From a checkpoint of a small mixture-of-experts model trained on Wikipedia: 256 experts in each of 4 layers.
Below are experts of layer 4 (counted from 0) of a mixture-of-experts language model. Rows are named router (the router's row for the expert) and show model dimensions 0-127. Each number is 128 + 32 x the weight over its row's rms, rounded and kept within 0 to 255. Numbers have three digits each.
After each expert's rows: a language model's description of what the expert responds to. This comes from a sample of Wikipedia text that the model never trained on.

# expert 55
router:109110094151114125147116110121162149144147077127152114119118173119071142144055100138099143179134123135112168130130148100138120119194147136084104121106190105111136180072147124154137178085101113151146169133085097077137130073133133138091129119217122141118092123128155129148195125116104132105113153112167118151074173151173162117122210126118114160091114126041059134153132130076144125088227
Adjectives and adjective endings like -al, -ical, -ial, e.g. special, public, national, documentary, natural, often taking -ist, -ism or -ly.

# expert 36
router:105173113201126140162054103130174157088145113138161118097090162152093178060101087183115074161172135110167082111175128093139125132137142119084111114091135139135127171108173150145111137107100147133095150118103077130142084106116117129089094126179082171152127072140140121112122065098084154119102154080168184171108095129179193161155137084171136103103135168108122130145151110133220127133143
Capitalized words inside titles of songs, albums and episodes, such as Love, You, Heart, Night, The.

# expert 34
router:082132144153099154126146107120133155165131052075148136128131172155093192162089125148140118157093157130108139115149166131078099102153144140084177195131117121163106079109151154137143180078126087156127217115124067108071120100145146186097166144133128119109122132204178151103132097094155122103112150090173141075102140145185151131119138064149106112089117096054135162087164135113137102169162
Inner word pieces after an initial consonant, often f or p, e.g. fonts, banjo, poker, Fiancé, Frobenius.

# expert 48
router:135134146182144056184124128148143132123151149116128131123138156130092116124075116168091087175134156134159161116186161108101108158125162115123165101096137097117154074072213151082081093088167133143101180126084061134107118106163163130096118097152084181104136117169146124124114095082171099110094174085148145094125169119163184176215160105134108164124101134106115140129081084118142157165168
English first names and surname endings in lists of people, including initials' periods, such as James, J., Sher-man, McCask-ill.

# expert 53
router:148170076233139117118109145102157146084113100100191156102132125130130139130106142154089117144115156158108090090154162148155116096126114135117116171164092094142136121126170136105107164110100154159127147141131109157078153098103135119121142154143175119183164127184137115099162067128074204085095157011151124110111127085161134112182166120122142175077119114109114161161097167114103155210121
Initial letters and pieces of Slavic, Central Asian and other foreign names, especially K, Z, J, Kh, e.g. Kyrgyzstan, Kurenivka, Kwidzyn.

# expert 57
router:169090068135149048125098148133129145107184114144158130128137181146048156071128112126137115165117154192175095141147114143118118140136113121153130114112130132089158113149200199075144177077095119121069179113120122145105122137156142157115104124209136102174137160162126167105180083110129193054068139092151112157136077117121169107145117121143111163141124139058144124169121090150140131146132
Plural suffixes and plural nouns, such as -s, -ers, -ies, members, teams, students, often after other, two or these.

# expert 7
router:145127079201046088166137110151160159169107148161182179120139119097149170086090125121138124169141112132113105147140119120121130073125098135085091218050146091082113194130140139092143162095136134131109134118092125094114130078113161124112124101133167138107147128146162117113153152128133173075135145022184175136106126166164173159151166110118150076087120148068126099135154144153113142138160
First pieces of Spanish, Italian and Portuguese place, club and personal names, often after de: El, La, Sant, Mar, Gran.

# expert 29
router:129095087208142084125118086148145205162086103103095106069126166082112175106029134124134115216161128162104144142132156137145119116128114123120137160100112063137141173105154112147107216083107095150099177147086124114111151075145120118133124137178162140151174105147144120116106068126104167065113137075140130111153148118183131094120122165159176107120087168131105106157126145157134156156141
Capital single-letter starts of proper names and words, especially D, L, B, K, R, in tables and lists, e.g. Dunkirk, Doxa, DRC.

# expert 60
router:150144131174087114128146069099178171110085120115133096136115161155081162115086137167154120167109100145112168111156118154107138115109122132122150091140152106136138144115141137078168215144120131171086159138108066093075102144118163123111105098169150119166115095140111152162143108070108163090131181075150130141058155169136191116145207128102138193119154088098071087107149126166204147132186
Nationality, language and religion adjectives and the suffix -ian, such as English, Roman, Chinese, Catholic, Ind-ian, plus Arabic-script bytes.

# expert 28
router:112134043161098162157072128137140158124171094134158157147093165146113186093095117144123101133179119164135076152140174179098126097120133111117108073152081116143148133118181159134161109096156140113111150122139056093133113107115152099097174099162136098136163143188163103127165164141177159024039124112171154132124137096118163150155178108163111161108130127091131105112096088118148117192168
Finite verbs and auxiliaries right after a subject pronoun or to, such as was, had, would, took, take, can.

# expert 59
router:157101069173110105136079113167168139136146071103165144091170184140112171140099150145093147173135126119163093115178189094124099150127086138073106097118154071116123168146141125124113185115150118095086234077129096108145086134126131110148126117124152123147145099125168155083198105095143167068054168098134130063096085145169144097138139135162154147143110118107145113138100142177135175156162
The verbs is, are, be after subjects or modals, plus word-initial consonant pieces like br, pl, dr, str in ordinary words.

# expert 37
router:108106108211114086203115143110169148149141127113167105101126155102135191090065112155081082162081150133184126142201154143114082148115133160112112127085170106098203099079164138116115149086134159175153146155105092125165108100134151113057191114144151144140170105149158113108111134083149108095095159075157124117069120157173148179180149125139133135122084114099118153144069143091110121122129
Male first names, or their first piece, before a surname in lists, rosters and credits, e.g. Mike, Rob, Josh, Jer(emy), Ell(iott).

# expert 11
router:154077080177117115152106107145188153103140140114107134106060106159106157101120114114144149124192154160159168132155151175147074110130108105157115139115177076080161173133123123067158178117160088116165174114088155138076145134160175086091152138154166124087135094149124121157136098105121153086042162109126157188095068171151104107116121121145137180113118136094077128120135090138163195113192
Line-initial dashes and bullets starting key–value lines in infoboxes and lists, plus line breaks ending such lines, e.g. "- Genres:", "- Country:".

# expert 24
router:115103119143109129106127141068138115136087138160162137122092187163106161104132105160098120221077170172137127145144149106124143060187123143170090154104139140090210150089177089137159179140129086135104155154141123113112120123122177149114185114187186118089105098159124103156183136075105128097088136079187120112079111153193198120143107085141138154132106123098070110151133139097116149142152
Words for economic, scientific and industrial fields after and, of or for, such as agric-ulture, chem-ical, research, development.

# expert 30
router:130173108202130083092070121106186137096107111064118144103085158192114113108102098158084053140124161094181168076155154123133120117139110122120148156106088112161159185151161138135139154140114199162127159179139124109091131120134166096100135090162129135132110096167146126144148109132139177094110166000185181124136152102145148105160140124098122153104081121124122071116136154107137132161124
Syllables of romanized Chinese, Korean and Japanese names, plus raw CJK bytes, such as Zh, -iang, Hong, Kim Hy-ang.

# expert 1
router:166163095157125133145095135158126200082107135121127125119129116141055159124099145158137109164206161190165142137116129079142139126095112061143177128114180111063109091136184102092146112075154133135154136134120079123077117120120148140050150051173111134097179122121124178120156103145156131106127183086132139142135177153142162099158199105129098138130093149036118124105151120135158152167136
Word-internal pieces like her, ain, un, ear, ft, plus short adjectives good, hard, difficult, poor; e.g. shep-her-d, La-un-ched, rain.

# expert 18
router:093141085134179098096130100149120162137122118124127140140111166148051194084075094204103119213172110116150132125140134174110137127122143140126121121130152068116124095150135149125120149141148055136136177144123107077124093121125165173141131093118090075078151073172136133130180133105096171097129146087135167182071093147164206101159183118153097102103113127053107178128134096105137150132153
Evaluative or descriptive adjectives in film and album reviews, such as great, positive, critical, similar, plus numbers in counted lists and tables.

# expert 13
router:125132082149127106141075127152149175082129118072150128135088194125105135056090149199116124153166124131188110087125096144163107141161139111122111155132087117098106104129145133142118168063183137104129198153051111117126111096114177104150161143150094117107146050145128121147177083132109131110117170083119159175087081133147152155131179077108125136154131102093137154179091069139134175127204
Newlines ending list and infobox lines, spaces between month and day in dates, and on/the before dates, e.g. "On the February 12".